{
  "d_model": 384,
  "n_experts": 128,
  "d_expert": 96,
  "d_shared_expert": 0,
  "routed_scale": 1.0,
  "balance_bias": false,
  "n_groups": 8,
  "lr_router": 0.000551,
  "norm_eps": 1e-06,
  "lr": 0.00112,
  "beta1": 0.9
}
Below are experts of layer 3 (counted from 0) of a mixture-of-experts language model. Rows are named router (the router's row for the expert), up (a neuron's input weights, with its number), down (a neuron's output weights, with its number) and show model dimensions 64-127. Each number is 128 + 32 x the weight over its row's rms, rounded and kept within 0 to 255. Numbers have three digits each.
After each expert's rows: a language model's description of what the expert responds to. This comes from a sample of Wikipedia text that the model never trained on.

# expert 2
router:139113136120111170119093113127124211081109148155110096108166111138138121135107153104105167146116124105121145127151115149110111044092168141179105149136118068151136127108119124088147146107121118
up0:155132137169094158081149137161134106122180118138181163052074140122180082172186164120157169056174104125117113089122132189141147106122067176134117121166134131121110134169130134063087191083117118
down0:166104110094049130168079142084113120124075141139078140173054137158103023142144122072141139131121090123094132099176071151125123146146196056156188124143063064089106124122132086133161155067101124
It responds to: Prepositions and quantifiers

# expert 29
router:140148142107080129134142142150122101097182081111167128089166115137106103146101099115141101097137123088117168103092150108142136106138133134129094116192111116149097118090095132115148137201109096
up0:123122120148123164139096153086088110108125122174104124151091196145126163132122106129108123118136160189186149143145073093168105147056068194163135103135124067149090103164122138146135080115078103
down0:085145150083084138095093127117177145078172111156110143157120153154103103116079131167144094161134174130080111150150097122065147154110156135120124173114115143100084114127130160159105166148085130
It responds to: Part and kind nouns

# expert 15
router:168142147165081214122111132107156178122080180196149100107157077152101069118147146116110124123129149117145154132160099113081118013104122103126119140142109086053096162135081086102153156107074096
up0:100116098181115097184077202214153143103149167049105165161139116121126165200131148156088132153148134142129167133060116147112129119121079174147128176098147119169048137128185121182113142184161114
down0:169134062091102139135131236130065090090175114121138099145150125106141099116097138106118121162137151115093150095111092117140146109118123124076097176138124143197104115139183126086159150167186094
It responds to: Line breaks and "of"

# expert 23
router:112142157119086132145143058133140110086123033138171073076149099178090093181138102072119096161093149142150142110173128098157106170125126147131135162186091119148094135082104139099156124191151145
up0:136168104126131122157110122095140117126156078091172134104163116210090105149135152076090095197131154127101137193170117175107145180202022107154112098144180197138077132158109115147142117086133114
down0:126118138109134105107101135160158103116153074170189174119149124136123090135126125106145085146172096134107120175139117143134169116140125134134119123157155155141084126080150098112206141139146092
It responds to: Relational nouns and word pieces

# expert 20
router:127125082076138106139119089098101114104157046111196101084187072099154171153078065112128148135129134136079137084123103060132153188111148174141125081124109122074110101064095149107117153143104124
up0:101112112137046117113087125123116150084143088146187149111119154099111155109119133147090161184154126107113114147125120097133176154085134165192120116163076061068130113119164185127108086127167093
down0:087098105102148129108083149062131100127143127126088126132109121089186041095104176153101138052127146138171151104076134130141166152125116112137086083090172141134149108114138148165178093115129137
It responds to: Noun heads, word endings

# expert 59
router:178120118130096137049133153111106130164097074096137135070198129172105123184090154138081131121133185058132139089117125158096130123124166129132105113116126058118119139124119112045131149181073151
up0:099135124121100133130089195149131140149113149110119090147115087135129145147121129117153168104110179109107136172152131140125156098128066083162149104143113120142112181084105128126149093147127092
down0:087135128118109119136104130146149113083177139133138100125162148137146052139165142149120117140086117122110143057127130074184150160144168200127111106140067080116169089141130143152098138098133153
It responds to: Foreign name syllables

# expert 3
router:165124133116065097132102094113094159111108146149126109097162068176120107160120152111118135138120130104139141090128074114036085009098135112134132167097102050111107163146107123097113130136129135
up0:144084126096115118064146178129126134133138149121134126118169147086132163129112125128148136115128109124144107090132090123094123149102161138134089078161145120087115132127106100124106194096089114
down0:083101172158134129060124113140121166098142119149140181087052113148153135175167106183204116146126157136128077123089101091160146114108112176194119169137143122118147161121137138135145108095140123
It responds to: Prepositions and line breaks

# expert 9
router:168164179105103113091087153141133116142119072071152123143185114137090085154110123110142115107153151120121113121166158087108114122092116129121137126124121108132091089125095105148129087098130156
up0:245159184168079125064036104133109093137130120141106114161133104119154145193081170168140143154115102113111082102124165135144102093150161138197133116097122068115097092126160143137085156135119158
down0:138121102110081127089129103107095121066128116124152094166122138124135116077111128126136141148102125139089115073120112119153076155093152125134095152063204173149143124116129171129146133184116165
It responds to: List dashes and subwords

# expert 24
router:114206118140126051122075109146154148077099094093165120106203098131087144140097135130085148126132100149117124108167159114114126122059145135109144152139136114134049078078061108098120109138094113
up0:109127192102163109133134160197076133099139096093089065135075142103101139138082137193132124120135144124121140145135146157042138196112204142122165142110148127107150150073126117144094109110107174
down0:167146041124168143126150183099150184137186152112142127118000124105102162136079139113165142186143108152091149160101097160109126177144095146106123105135101184128201129067129049136148164102156168
It responds to: Years and US places

# expert 8
router:147132106140081190149102116076151135128081127164159130122190106109081093138055095092101151150128137125043172142138128107050110160116122146158121126154080173136116150112103110096142124195152104
up0:123088142127143169123087128129082120097144074087119092152193155123128144157075191091116085075130152120166161150148179122085120074174121164188029139081103110095149127173143129192139147089079171
down0:076151175067095196167064074141072171140103109129120107150134107073171089179112070126130096147061146165130119075108108158121086144193142126127141215185075108090143134137107086130124134115072121
It responds to: Line breaks in lists

# expert 27
router:147139183089156124099065112146127140126148094111147111082155167128088101125151161168104138128097106146130210099148118184100118111085178155108156143158099101115101121144037169136099158129113149
up0:098149141087126143120120045069135091133162082123117099067104136122088182145179078134138134162135142136164107159136145127076056138098058109135134158146178111107104171124129157141107164149138129
down0:142123142142126163103104141111171091167123151087121128149131121122127136084136151113096131083090131111099133091085144120079110120156138115099105118147126157087131087124129149132126160103112128
It responds to: Headings, years, taxonomy

# expert 13
router:173196135165103137089147152134101123162112091098140127126179105148139135139081138179108098145161220081129155133168135128112147181103118104095113118162108072158082142088145139164094085080112118
up0:222154112153162132152162155160116104151058127131130096064149089148102183146076189148155125133183110095146079077117131102063105159106090084086150169156096162121110082175141105164154132152047133
down0:157115155107169115153150111135064158142149130093155088103069141131137091151108140163153111166139175091111177134106179131161135103127123140152159065148096133094171087115199135130145127149114136
It responds to: Short syllables in names